{
  "experts_per_token": 3,
  "routed_scale": 1.73,
  "balance_bias": false,
  "n_groups": 4,
  "learning_rate": 0.00409
}
Below are experts of layer 3 (counted from 0) of a mixture-of-experts language model. Rows are named router (the router's row for the expert), gate (a neuron's input weights, with its number), up (a neuron's input weights, with its number) and show model dimensions 256-383. Each number is 128 + 32 x the weight over its row's rms, rounded and kept within 0 to 255. Numbers have three digits each.
After each expert's rows: "gets" lists some tokens that make up at least twice as much of what it gets as of all text. This comes from a sample of Wikipedia text that the model never trained on. Tokens count by the router's weight.

# expert 14
router:094086112127132137147069146155137100129107092157066105179128120153141133117066155121131133127132122188163171078118136098073134110079121138119129120148091156151078116102128172151096143066121175090150152122102103140065115157128130153154132123111143117112097116180072124140112178135134117125133134124143198101072185043176155101086042139110124120147144164191104135083169119154063118074104
gate0:128118107109101176161130131108133118120160151175089142134128120092130157104069178196099160182132121199145103145113099098137097113080122106137093104119104128151184111163108187078132180152100089112151148161103176137145094117159184128150160162183155079138133090126138074147161072144141109114189108128171185125037124153108190119160146149114103178184153147150096074172141145100138178139115
up0:110077088104124190164142142091104173107104138153111144144133153085115119100070174197110126164146153173152143147147152098133142130125098064130099100159084136140174130146064185076105220142137072083155183099101184093119134141168160125126141105198122077128122129115160075083182062122118116145170076084142161122051165122129141111119140168103126162171181180181117107140107131134152169140148
gate1:124154139139133188177140068111122138166123098181102104111131095133126087099194094107108112143107107149141152093138154074095113032100115099142197122182125138090123153090114128121136061104162066110183110146054161085147116137123126140142159099153146132115182056161176152137169095106137139111132101137100180129157084081093100098142084099089113136144161153126114136099106110173099075086113
up1:113126169147115164157128093142125142167082084184110127117142104151125126168156096112121147169096099151118167121112145093115111082117159128139172111203088133080118158123122131102127074103147095127188116151093114071172105129123142122140138111155158085131146068153189116121221140103185123091154183157069190129131103088090102097144122107055110148123110118166145138101094105177127121086118
gets: ".", "N", " N", ").", " South", "x"

# expert 7
router:114175114090161142166141175143121125145093089171141099117175123131074157100114049143104066113124128139057146130085211153111049141060117113194160084080164154117094132090119166135158125113143137109099072147153109113115155156081158137088138074121134109129186135176118132133156133105147158099190112152098183095120130147124093124104193181152129148116188109159144097109124150082125078122155
gate0:099125124103141118101145151067168150148176084116103200147164159108103130104090208159093145114137117144167176079103151139134160164143182105191127163140085139069111133146112128220143165142130120093101118107104143113102153181093152127135127094132135071145118142156129123108198104168185106102107103102149116117155051138129122163118116107158117028102130082169169137165142107188097120142144
up0:149114138170144083130163123113090147137113099166125072132098160130185134152200034124149129136118165228090164131144147210092078090139136164087155099088142155138132166136099076117098085078159126123157154106199090091159145124173073117137104132093110094132141141112088162073205129138132135128102161137101062143130140132189143151148112080102091165149152113134094106128141171140117126137107
gate1:131144123154106152066144130155152114139148168113100117118187174123190146129106101112142134129064112155089127111100112021118145096124126100152152138129136146159169141146092121131154093167196154123115142155114102154123185140088089141091184176074125058171141172112091211112133168160124114137099113085079117110113109120094050112068112116174104060134106112116112108108074076101135079109108
up1:108138129132099139103117175196102092078128183101119132136143111121109138129111129126145158155073118086092144113119077074172125148096171113133126157135124138118151135154130091118173074158146170115142116130139075128134168128095128139076162177125159111141183189117121181087168153181109103137144112097129134131126151147121101129142123132111085156134128161161084117097182057121167057155141
gets: "s", "'", "t", " won", " w", "’"

# expert 34
router:110121133098087151114120124097163159116105113130075158138146143173112156118158087091110069150127207057067142141175130083140128118134129168098107157088138147095115135156043136088107124147172121097155128100188104156181127143119160112145098096110129116070085136116135127194129168112138119116112148166102150183117133117170081114105080119136189062046143086111078187117137152112115090157123
gate3:089157099152121132144141125106104115161094103061092142160183163168162161128089112126130132126119163119143128113108123126129048082052150174113093075135103115151128168086149065104133113167124110087115136169147158086147167125112072129152148177164121119115124112229053075112135102112083137051134121111173192145080116147146114125145101140102140189157050147152092152119073108081110150139155
up3:099162089113128112158162131111084115189110107061096129168165139148142145135106110109095129097130174126137100097105125106143073097063141167121118092157107129125111156094144060118113098171124109119125149169144189081134180169106102115144122166171118154124122078204074057126129081091098121086126114104182183160099094141146070129155068141070135174130069192135090171134091125070121163111154
gate4:076156145161118100149063077155201145106156170118114177138109108144180139110053074147087104074149084192045125135110161169154147078187168136145140145164126140108203161089144135131131119167161045151112113147143069149136153130156079150166160153121137081161075106096131101099112073151157152141076084152108107100177083135125076121126151178126083146119156089119128180146037154125182090157140
up4:097174137143094122151078104139166128099163168136100150139127096149183127104068089153092073088149094180025148168097174170129154094180162131159121133147135157103208134063147155146137132156176061162108111147138079119140149103163094152152144125140116093185072112101129130118109082159147162123092084172125099107169121125131076151143170187116095132102155095113109178126048116114174096155168
gets: "i", "o", "is", "as", "a", "os"

# expert 33
router:098117071112104068091155105111055102146135191125188189119195136121124108073125149098102215106174116162176084151169112156099102044122099080124113115125168113096119132081091108108142152135082160157157091060173157139140162195183088116094151098154101090145110115115112111122150110174154099129061164168121095091146107190129116124177110183095105152182129202134100150117114129165180106105182
gate0:162195123068114167138098112122168183129104131109129142088119120107174116165108122127141127105099120124144151158196185169126087155144076081134144126079093099098098158163133054095120144144076151131137110106142155129159132100116127067103093104173092104115101071142223151144120082086135120136150107098128084116166066184130170100153156114104056156187118128121126146057122177141161115115094
up0:128071151193126061101166117126091062126160116140144110142142109172089151082136130128123129142155140121105105102069105102127155109107152184119107120154184147146163074073119191163124115115176083111134158138111082122100119138132133195183147153112171166115181167100053110093128170168114151125127149170141175134080197077132088157102113128169181113064153119136125096190127076104115136143171
gate1:213210129080088125100173133112121096161110185140136123099080155075125156142054110131128093094140095112166136154129106129102050149123159139113150113136139136183124148059105101134050168106134150098143093099155169040175104160148116142116128080125073157126184143111086118178166122080108118104163104077126107178108098152156164099133120172119107145076107143120147118137088095099131110182113
up1:062074126138146129118096108148142170096137124111125153131155091192114136143180152143136154162135166122097163125136134137128170107165121102098088135153087129108157131137145138142194084152132107160129137167082082189093154122129138063121141194142157104159078088165125124079059130148151123129100094119106148065128131084115080119144137127133118121199115108105131151127153143111136133122123
gets: "\"", "ing", "ure", "ial", "ling", "ating"

# expert 11
router:119104208102121169127106114139071103093167108104107129114095131157138122129068195192186108143170077167175188084095200131110101070116146136146144145118158094110142130133166083160052154177185131155076129127046117122146132098095135116112109145049101129172113169164093091156103135151109126131122131134087164097062118111068106091135174132121117033130196148084134115094149133053106128143136
gate1:134156139129131152160197142095127102119105126084157162126139105124080117096114151125105149124088157185082137138166104134153095183093170116147124193071134121105139144123124146134087068171088131106173158076170149128071134140141186162122125151106121197103102168102139116170151150119131154148140113136135145141079099085109179116142090121092100089142131136239182119136116085179102171068129
up1:128165130137116178194189150117093084114115121059140173147128114114093126099117161144112152137092153150069123142155117129134106190087182125116129185081129128085153120125108136147104069168099131121149156090170152111058158128121180156110147149116121189113094181071140105181175127115135146158142109149147136134093123071094151116177115139102124083135132152221197120129115080152112175075107
gate2:145127184162129121021093109058157125177135121142104128089175073132112104117098111156117114126106202141101103111107156072131088085165152100142135075150135075083081100209118157095152126151147115150135118181091145096073135145136096158091121098146159094126147094175104183103148192142090145116153115073093068125179160149117120088134136117084136120090116152092169159052139133116104113102115
up2:112099141080147100115104173123245194136097062143089155083128149178090135103080141106162126085158201096067096145189123073126055155092180049161133087148122053086116054177112154152156112149138120159136145136065206096121139103111129198087104101127129083117139137182127164097140159165096093089149148128142145101106143165085123137118141142100086140105134127136190212095102068082060111123162
gets: "0", " B", "c", " their", "n", " As"

# expert 31
router:168120145158155108127115139123149112141121141135067120154154111165150166113169152110138107161098159130122158106139086170125139127150124108148073146147153166157153146109099126127121120163160064117090138147063137121163159118173117129147113147126121148154178147075099084166137112114122128180111039135160103127107139158171098057160114186137159178103156169132165096142161115124160111122195
gate0:124157146134142106092071119117110163109137185185059117087080045114123170160137142069135142117153141107135154096100158146171119144145049145160154072128096160085148102134153156113117155163094082118111070115137108078181098140115127092177115105163117132165180088175156181027130131047091135102202124152140109082165092150151128213150125150136156086111112115139109122166136146090156173162147
up0:125099173122134147128176104145158085133112094092176132138154224120140081138153101170111087120098108117097084133165104108081157104102196100105115192145135102151095168091119119160133072085150184159194152159125137171086169121136132146116123155090113122082093127089108068176092133163127117171093125108090173163066153083077117057102124141091081161143129146144142154058111122167135080097121
gate1:132129147139178150093124088117124126180059109087070091105092115097125140139122101140131113169107102145124155112123135146114159081095186106127080143136139167105090119135098112179133129136131138103121129088106114157152093161180184089119140165094113136090101100154188068145105147123150094192185078150089135179132178141130178136139093119137172123099123120129064174083113119126141144130135
up1:134107088148088086173144147150144136098174151155132101153161122112077101171087121135140139117137144110085124129130078182154098146162126092134072130131095142112138181148113162092147113158112168175120159176133136133120121131075089189128085118151181158083114194143130182161182114145157198123136132105165090110122137150124146139097107088065121127167110139145133145115095128162104089160149
gets: " as", "er", "ad", "et", "op", "ap"

# expert 47
router:118129115179122193101126147092185128128131109091134132143142095108172110191147151141160148095139115111180123135128112133146150094137062101112117144141158099127138133195138089121148145131190137137145066149076122137052103122090174108132164134148100143152082182131119146163082182126156083097173137151133091084097170052073090164081147120180173108106093111082139105073066096157152167065105
gate0:092157092132102097133137132073112055191144166124089111125136094117164131120183082157125147136094147206161134155132149112147157126133101147141133105123142158097157181087144140167204157137147150139135122130141170147145146132115163096159063133147138089188149121128115115081141122174188171173117110167124135151129125117183107235138165100124134161122118146162154182117160141157186127105156
up0:101149086116119121141113139132130084184129170170113111162159127117169181093158100163130126089140173217150109169138108087131141104143142156151134053142170125098148153138136139106166140097139169138086116085171159134133185134121177063154102129100181061166138149191119115093185101151148173160123113093139112117105112151125147171138117133092153202089127137140189148122112083172164067110144
gate1:116181147180131099141110129123103113123116080107142130199099112093179099153145133073134129122120146180139122107167144166147117169111098154108123142119089189133134097189129159118115154173169094140145118101102141113139155140169037138138164068123185143133130087142114176093138134117129068166180110098112174152103129147142072100115174103166163088125117117168121095108155148072162185081125
up1:117058104063117152091139106119134126114137146150133154083157138179084152126125108162114112134129109079146115150093114104119147094119153123141153126144155089114117181084109124137138112076077155136133161131151127142094099096092202124110088233130073129120124165109157075148086126134147165098073152144155073108158150113115192149126104148100098164118137149081121157138087094186094080195132
gets: " was", " for", " The", " were", " had", "The"

# expert 44
router:136114105188146187110098051162102096145084136150111111140120203114112130121147154120150056142096101167156136102159119089134086157120157125117149103124211087076088148089212116169118187100104203062099065169083150159174075170142112111141089128106117094154104118120139078110146110126132134088109122135129134109158085135132113150129147168130118163171098152134110117110061183178139127033127
gate0:132144110092144122103129171126093145122119158177143054144172059148173220133212139176132146110099148164140134175074085164149138139064114117103151156102148157100140149173163158101083158054147131078094119154165130135167120188155079104129136101129103118147150032126135132154168084120132192108142121120127123180146070081079087052197141119125213090148166120109122097157113131131117174084149
up0:152105130107114141088154207128167136119118158181103085094110095150167142141203169110149135111119127181216098156101149150142178150067131127097130173082133155058124086124140178138157132103168168111105100131189139166105065083118099108117168163078155128172117080144165134106132098162179167049151142170173161140169104114103116100134151073104113126132133099113125100156118113165112140111148
gate1:110153176154155069119105123072063165128086126136167123150108182160150156180111103154137086153170114107107154139144148135138159174115099138140225136082114139134104069124111146152052077130090086137125049140123137103130118119145145121097168150104118160083117188136138098127129139113147116141105067089168133111116127087125139141150109112148130101117089138163150179178164120112165077163133
up1:146145084114042162162129124228167136126197122122109092113165133109132153083149144079100185118077175140141130115167139160135088115126211100098076130171104105113103176086174116089192177156143169119110153102168135150134125130090108102177077125154103089141179085105133135155124148141101154094126133171131159131140139161156096085113119140117132119111157117114145095094108114110141198115114
gets: " |", "f", "j", " ==", "G", " This"

# expert 41
router:153092153131147152090112165040100053109082100151110180124129176143140094112123136106082126210124101156078071151127183164094128140094114154153098057132193132096137095131082127134175129150085194134090150207169097111227080126151119128088128147171149147137119206084158169141173113164159129089056115067165120135093133125085114120155128161079097093183170156174115120127055116169159131197016
gate1:082161084117080111128051073142153127166136076149067147092113153187125161117156144145142139181116125145101113117097154099128096142133082122148103113092105117096196135136126097055082065140097134176192105111110080115123108104102094159123101106149130103084089132076128108146132102094156117128111093112156121055124100068199119095118116104131128110176116161145109068089090119138081110120087
up1:094180065120096112125063109120150139174127094137077161069127142207144160138148139132147147180137116151116114103091155096140103139152080119152124114094091118084193139110147094060072071159126127160196147119127072124099098119112084157124095114169126107082094143067122107138149091129163122120095109129164115071112100072206093110112120097122122111185096177146113073109088122137103120085102
gate2:173055149138101150151129123149172124058181107122135122123125174141112144133117086103157124161121167055107108164129086113089110127115166142102124122180123199123178230162126127200107139171112102118141106171120141183140067126122134134110062103149104108135123144108195114120151125084082147124111121124114124086082179114114162130174134132054144136201148158136063159096109077132129174140174
up2:126099120078148136119126167158141113133131160119078151119045177072102142107126129121105121103153186124115106183165088123121206122127083083104091125154153179121148178159109117119129100173146069134140099096122113057103077146139189120107099087121091151094129143139149123078175163124134119146131148186113096135152125122090108133147141117153139133145180108111097170112098084136121082154202
gets: " he", " it", " which", " He", " C", " It"

# expert 32
router:107183071198127137169104130125158092100125103119159120082128152156095125172144148144095145110145127164146100095139103109140190127127105087158158087123152116080146122142138174126140105182147148138145079145101193125101113098105142102134077131115129086131130203035107068122176172132204073133130112112098137144139084093113100099128081125148040149114165106114157152107089114138174145191084
gate3:110162121143101142073137137126107150129122180191120114137115196135138141143071165111142127135122153132161114144068090141154122145120051136165139083158051087132148132151179127102153136188140190110141103169051103069159108150153077113167136215162157168135104085116110113127138099109122114085160133073128137134113145117126099119116155097107100196152141083127137090116157206096171136188101
up3:115152130139104144079143148135095131132134197218118143137112182131142138132081163097137108131123146122154111147069098141147118148119062149147156099172041066101121127138186130100145126175170188117134083163049114068144097154158077102139148215149144166133099079115114118149155103100121102094150131079141150148132138142137085107103151077089101191146147096120158088115155196109162145210069
gate4:117156117189094134213127085105138118104147121139141153091132133142105157125117133085165118136119093177115100137138081142195092173097123127152161172126100114055204152128143077146120131166131144138074129159160119171189136076160090147166192089141121165057127139067105114176116121120181168151200112122146158099145114143117129162070153087182116124139143128159103107103133223130091152198190
up4:119090140068172134052129146149114130150092154117116106167136137110138106142147111156111126128128168105146150135109168134060164104173141117112094079131175139203076110121110151092119142093132099107165131116086149094065115182104182090099071164107152076169114097186169139071150144136069092122066178147120116163087139118155134091184113188096167142118099130105140134153126038133164132072071
gets: " ", " (", "1", "(", " [", " (\""

# expert 40
router:116125126165054165141171105127102146193088086046130077145107176085150183188168157171158159147194121136127096168093108131137113108165141110133213077117165060189149092111116105109124147101107122137121125139099151182135122063044111074165128098118155164118107116110110138120140135101153136088142145157159133138118099140074072096116109154146167080131171052110115132114122089077086133113101
gate3:150150084114124068037168150109159153124112184125156131108093162144109107109108141167145092114076159139146119129102137114100126174110068132143162124117113183087157183153121165128153107074109091111100149149115131134139136157130176137135171143149157142134116139161081151148142174126132152131119132110112135168114090127112140090166158142159098184092157108072155179136166158133128109076139
up3:124113175134134178216072093137121104129135106114110122160168086109143147184133110100078167162167107088157134117140133145172146083138166138110087129124137080135088071100123086143102149185162158125161102111120109122120099105135081128092071137125113108134126139107155130128104087143115105104153145167141119076132160123139094176088114115099149072153099145184104087130105114157134158175105
gate4:208131136115155134168120142125135204149139142118179152128148105090159153133095186137073175149123149158148111098136102153065139147180115137084068103198146148167119144162165126099109142166106138126110133117169146147063103176138057170067120166101144124129075135173087081143154151073183171121106159143154128090079108136150086063156142152142135127142144166139097182148072141163120212092176
up4:181145134123165134177144155112133190155143133115170146116160102093172155148089191136083169150119168177146103098142104146077132148171124138086066128186141158172132152150179119101103153149104139131126121120175134153073095179130040166075118153112144116130069151186098086143146145081174194106099134143150125069074098132143092058170137145146118134147133152129105169147065117170127232092181
gets: " with", " F", "d", " one", "l", "H"

# expert 22
router:121173124114066128115149148155107169135096116100083114151135137079123146158101100097177123092138189134119111066136090144140090132144114067096169107143134123106100103127183117096134076160112131142173142147108153128124062096198133136121123119123161165143079157118115063122129091156173149144141155089148181137142199106143144111169124110132160108145144104146071122121042120152139108101143
gate2:180113104127094164112156131083080144171108173146109117132106093091168068105168094124093187104086140101143184156056163125090054078142131121138108162142175089105139145121106144094204150136103097115111162161129131155137065087109180102143145180146175172178050177164100129131120155115140141107100170169098114097114140086172181170066129157112136187140130147144104158173145114162182150120113
up2:188133145146145124117155165101067107128147162161131163124069114082158154103133136151099086108077109069139179149136099099115083136150129082121119118100169110137143144141106152151151125146094125092105084102103083157118000071092173078141156133159124093112103134126155114117131130117120129117153182127152138092159152098109156141145147146112096080150136128144108101143143140129163166121151
gate3:091134110144108135100116179099128090103129116108129104132131119202157120163118139114085124138112081151126181172146148151173134053115141102178100087145058111058102165122137123139185116138146098140083131087120114158186081135151139130148101111166142094102121175133183121106160096097116224178132127106081116139094100116136148107106156093188068152159083092111112183160115181141067131142105
up3:087138117145101130101107170095115106101140121099138116151127109195151147154126167129078127127130100166111176180134143142175120070114143107189133107138075106051104144114104107115177118136152065128077111092123117153162096125142149126132125120154176103101125169150176139123168100095134224155137102084083134134086111137132171097110150083188079137172099093118091209175097137141069107142113
gets: " |", ")", " V", ";", " State", " Re"

# expert 35
router:126122163164147156091104107191159147094167130130162064141149126113134119103119118126160127104105125145118175097162176124144160084078123109126130084090165118090159101107169159138117141105092144117062135163123131046122106203064128169131084167121122123089125107121079121109144162137069180094161173115120114090129088105060166104133150115136107162211118101192063177143132119118069097137118
gate0:136120087144177119139163150106109149121147121159118131090128109138154170086126099095118131108097110069113148134134150147124118128132122096132159129164110078113128121148118124092089122142122186099131149128127137151104054096132093171091083098149135095123127131125223148196089128176069161120154134129111130091105162099177092102138143131123129110156138124097108189112117132117168123104167
up0:078101115171159090132140119139088157171090084111082111119115135065162102041084154134106151127135096116166050171120163164120097146130155066112142175169137111112107181119140148089134150126091113171112155141122138075086100154134117150111112111134104169162116140164105110156105167160143150019128121117115106120167040149113139163137104204073178158119108116158120243102102135091173105116157
gate1:156186098090119098173118157096103130136131105141126089107132101124129183112163199138162173096078141093190129139083133168105126088124101119118135094133193161081113194103115147192199115080029142109137110104122171104145182146181124105165183144195080105135146123121138122145104119102131136131112161131179176103102152166117136130121101121130083150088091150095157104103078121101132162101171
up1:103114102145114190135142163147092082099151126111157096162143127150120073092147081088083088091137143165076127122158117126114123089150160188163168156095115091190099098118084166104105089111157082118135152161119104114127115106077136140154118133029152214131138086156177089069094099124143173130105125142072159153145129150138160154159140143112108093172177134151180096146153133092128157141095
gets: " E", " St", "z", " Z", " O", " f"

# expert 27
router:109178118117130126132107125159141124144156145112157159133097131117121153069181067201138185090111149053089105101037062167114149113096103130163193222145087110136150086144171090109117088128148113115149099173192094106124163144093117129130168153102099124143150146131117143120110061101076137095133068187156170096094126134133120074145182131104100099090128134138111138129131047173175156108128
gate0:177157116185141134113167174118132070136109160147123095120067100156102164123151151140139147124131115145170131141073147126077100148171103123112162057145156099143098143152161168096127094173134120056171113117071089141131087163115071109176182186134167154109173132146143122143119134157143125109148169083104125143123151099125095137179112106185118088157132179136170125137101124168155126093163
up0:087082133053104130169102091146121180128163099102143205112190154145159091134124126122112110145099139107066115122187117113159148117097162098122108152107104145143143117094120091180143166070122114194093153133194129103115154104149180147068073053136079079153087149106115134118136118104109159162082107171167142122117117132123175120095107152058157170094134074125082141129133145083102124155109
gate1:074164110122128137186135135161126101072157113085162128104106112144173093112126097153098125139150163169138127092129064109127067137132132154132131113105170140113107144094117146132106152146135113124110149102147165144096089146160138074111165070097093119127161116138170045181135144156081119115093123111097118133133134128158084121105153108128091154112145099136053103067155097158131106139150
up1:088142114138127133138149095170128090074173085109154131118108124147149089118153112159090140110119124127149155109123094114105072129112135135165099118104202146105135112116129167126123131165141119116122160131133168146105077132158153054128168065142081144128149108158176067172135143137074141101063135085093107159100144110147094117107150087097067148115158084144091098044169107172100104142150
gets: " is", " are", " during", " became", " than", " n"

# expert 28
router:121134176063128134050110081105075118154102171160130179113109121096118161096130164100068132113164130137110144092121098093097073123146131162182069159161056138105116134128182128130119097100191129160158150078065020079146160216088113155094138147126130132136168160155139110144135095104121120148183149139154140140110133163138091128125083111121181127119157103098113143093090165136094083061164
gate3:105183134063092097113114123154138118145114109138112115126127161127055124136072189131043148100134120110127131164154108067117154115121146135105068178174133121165123110157112136178115123126132134105115120142171135120083169113095163131084101140114155112176068092144119122176099151115119069130173112133167170109108112111170150110146078073131133087136087143132141137155102120189187076143146
up3:134105123125121179164111113080154137122124151114131122155111149141185220130148041127215099148133181158162163127115147178137139135150136103145199091112149090075122095118121102100127084086163134179120125141075110132189069133104119116142149131163125148145141135142107125112126135123154171117076145124035136144121088143123087151091209187097182198114154134167149137111173093085095145110154
gate4:122106087096124075147142130141133103147120079147083059107143156088141155072095155145124170180128146097128128097142122164096088095110071113145073099109117160127130161108119175082108083112116168105117114097101136187175156138157106124100083107132137060094111089172093142110113174112121117117182124108128112108073113139154130149144132103138088149140145079149155128173072090146167127190069
up4:167129126107111142113141165155177133170138070158115091127139181118110141051143155157131160190076195070102143095153139119111103083111113102092112099131129163113098149079135154080124091053143166107086101132150152131174126144131134153107067100150141103097149079173125116191103170135116090127141071115143115106108123156110125116183113144119137153122150061111148091206090136152146088145103
gets: "5", "4", "6", "8", "3", "7"

# expert 37
router:149160157079109163098133105130111136169121150133147131167088122101155144084143167097116181195142104106128128110081109104127127167103086093156096146125094163125190073141212104099176109115176140165152091091068157105142170116131105138162152163107083119031212077141121081121166131146146124082092162090124140082106097114099158172048145124082175104140201135195194183112147140133149118119095
gate0:115088114079156154125181084127096079123114102096118119114108153207131119125114125086110108106126120136173126119088141116135173134149139118175126054186142131141172134093136124162097116114137137092108154150143071168099143185124126130111138087093177106113129083101120117030165170111110139156159105134163143131137169108076125111063124225134102152120119079117206164090060083121174120128142
up0:096171140179090113129066172128129188115153135167108160118168074052125120107143121169138113153160132126089121134161139149110051115093138108097138218082136131120095130156109168081137144115114095125138124083102152098150103078165124116184124164160087192140125164151149128228094065134150114103081134138091122126111111137172112165182126030132151095136146170114058098127180172151095134110124
gate1:097086174157141187171169160122120106112155143095119113109060079139154087101146117134104093144136166121175154090099152170153156142185069157149085129142171087143123139152142120189109139204137113087120134141158140075143111111121125093134117117141086104122149128145142134099122147125146111117142200147133181113166130115120030161144154177147184123132106110158172145116137142118126160052140
up1:077064173165132184151170179133128097136132150088132097102077083135163064099126106140100089132151161105194152056090164169133164140185060159144101143127154085149105122150120128205106133202138128095122112144146152072148116126116134100141108109140104101123160148143163152107125142102157125107139188152136206123157132116125034171120159173156182136131125120157148154099144141109120154076151
gets: "===", " also", " ===", "====", " work", "ations"

# expert 43
router:195149099124159153161138135096108109163130184084131075119112158122152110166121145092100146116131105142126164097109136104109157082124139158136176088184145172129126160152123068124153085121170114157174180067059114101111098110170165097142148102090199105129156158188161142083092086136205101142124106120098137097102106128106113116113123122147049143130186073140120103121175139147133082104141
gate0:153176109142082169121135159122120165139145097133184178109171118134091119089110159134099149135183129112083122102195147088125095149055115118101152143125117200165121141143107098117106208109120101180140132134080113118107107138117134148076142130138096141112110123066080136097116067169103121149169172113094100156113128142115091127114164134176108086150176162128143101159073158118119129114174
up0:152162090167096182112109171134119163121140078104165172129148130136108142103102165134098131126212124115073132133207121090136141144081106107131163155139124205129123149141111109112107191120130110177165127149077117131105121143102128147105162138135104150109130120067093123092101059152122107136142149112101113159118137180110089145099143130175129084167176147117130090144073164135146108116148
gate1:119091154137113141167099106161139111161100095059173110151110129148089100143184105036140137100121199146101129106144106108164140119132148175087179155155095081118141129104149164062128169094121097183145080106114169089116199126075097086119105114116081094083172089085099136149196112127161091158118122170147099108142090102117082055074150194086117127098098117061159097088155114159081049167101
up1:132153123134134121073146148104119157081148166153105146113140119116181144150086143222104107157164078138132128145112162152107145139149106074160085138107173176140120135131118102222121104174153152100121189145170072171153056121180176161118111127133142156168093176177171103112070160088113158118138137090109142154132151152158182194194127077145148124141168111175108163148101163090178191084152
gets: "th", " |", " Ch", " within", " ch", " Mar"

# expert 38
router:166160114137143162081119093171124096151147122100104126086068177110083135084084197116148082118125109061130112176060082155118188135151091100141158106096069146129081060120134088115101095128092084142084131085180110152091090132137103048101151132076158134092107064172139102162096130160184129148152162113184128113141155130174135118128109094113098174178127069121134185118153142090128153079154
gate3:119113125123136143151079102147120091136201119129107114094088056072122128101099136153146128134131140132095100144081092076124095150118098133118149092075133152183070137130132130083090073110085103189141042081057092116182182168157123112094123091136163121149136101060126157100106095128116147132117133137099115145135119046177137148111087156120081113126113174144174113158169089228150125147109
up3:151094154127148129170103121147088124136171123082150067117138119134078158167071090177161101139132139171083068064050080120147096074109120115137182106126141108184104163132121158144114100111136086129118106162086128163143132168083150073127073157077138084157136129105088157115123173150067044116159137092154077100178124110151128064154155183136139127160188142099120144226116099165132126106112
gate4:118188135131072190074206167115090141160179163084130117126037184103108162070069156161112120154155135116112147074156129214151128143156158160172114107089129095164146129111175137125128100178096134146153121106177139156131150096118109089117059109107091096111114138142110098135127114097132163154162105094160120153186139149183146135114171140118171157125107140165136157121090131077097078042132
up4:110185149117067161078194134119088165156195157057107139119029178121107160078065165162095118142163129134106156082147111187135140145176168143178108098083137105163129133120165140131121091171100133136150104104169140148124143108108109085135073109091106104116111159148111079120142111101150166150160087098147104174206126165164149150115190128115158189114091141154129168150076138064091082049116
gets: " P", " S", " L", " /", "D", "es"

# expert 20
router:140118150130126143143123179089149177141076136100138083125130072108156160115137077140168108149199171129155114108128130108098100118149079124142139176089072145146101052156124063145157153111173161177148054143091172135145121121122094129094101188187088161161079089125130155105113072105124109088116132137182168108197147081076124143145112098119093127119087114162077164068186082165059127108079
gate1:167156086079112062126169154182127158149087104118119111132074092154105148122167136133101126162108122176131153064170128139132178198096102129152140145126164080095100148107124116177120132158109160157158135087151164124073117185093133110140101147181110142178062087134177162130090128160086145129134106115135086113128170117113211086144098179133076113090108122142100105095177098165093162123124
up1:104124139159135216119107082091149101106146149106144133122198157092158076118100125154157123042155142103122092207089137155119137072134141094114110093107098134134164125151098147086133136112159087114089139145141111106186099086156151113084161138088112080116179221109063083121153141106132141121123127120125178145131088133138072159122143085106171169179149129123140145146076182109194116177143
gate2:118145098163089124123124109115042144142132158091124144181100172129086142126153102099092163077143181124092143101111124163126165110144115158156134094108058124133092094105092113111143161120130152184106157150117131151135112099122206183175138111114130119126110101105084124106093123149136128147139102112135158117131097109101124126120142107123144089160117166092133111129150039066100149114122
up2:151138147087175140120104130138207113126103110178145123089154092147161103116113175124169092167088093092134110142135150113131110178104138079114167165162202115134184164136116146142111125121114116070155151111175140118143172135132069069078120120123134155133129145134145135134159148102140085070112154138116112143131149140149153138129120159136096164115138108181131118106117197171133072120146
gets: ",", " in", ";", " d", "),", " re"

# expert 6
router:199119086160111142085151097075149055097152161201162154064114128101144097144158123128152063196111195161122085124136122117160126188171113097105137200137165100155095137184081061147156116073127191141115128127156119155096133136146106101122144123128121125112151152149150123134110076131130153112100151087154071168132116162165177168159123107092212162135133151182149141172105137153084114085134
gate3:149149149150145144171132145111190080092151178169126095155137134164115107095142149081115134163153126146127149132106130128158187102189121135143085147158100185060176118117131115170077091167133163083202132113210143139140158115196167107099124078071175181057110135122125158103131090092119061197164119103135090170158163167155155123083121131136144089113187130168095064091178106061090158121144
up3:165140164135141126169146133117183085087151206164126099159149135148121127099145140104102112142158125139119138145109119116141177094201144149151092163143097166070157119130125114174081076174139165110206113117229132132157152111192167138117129103079148155075112131130137149119125114110116068196163104118123096165145160172153162119069091109118163083131183136163074082094173132078091132130142
gate4:080121092090133194176136113118161178082116113197110047156097057153115193131118130103082066148161153126101129115122089075107139104176108120117217176124156111093184210162134115090145148130079135135096093114128106142102128147141109154150139175169150124138073107160138116096109096132135131119111196103128172123119148053079137132171149118153156190172137162129174152126108148156168097115075
up4:118138111180125169153133140121136181106098116159125060145136128190109107145112104094108157191098164144114147128045131161115081117109082110127134185091175065039191167115119099127117118140130077108139117114147111124120124091138173137125128128147135167118117150097140200122096079153113161120124102133166205118121147094099150112132123067160125136141076129130085102169137139178119086119082
gets: " that", "ers", " would", "}", "ant", " can"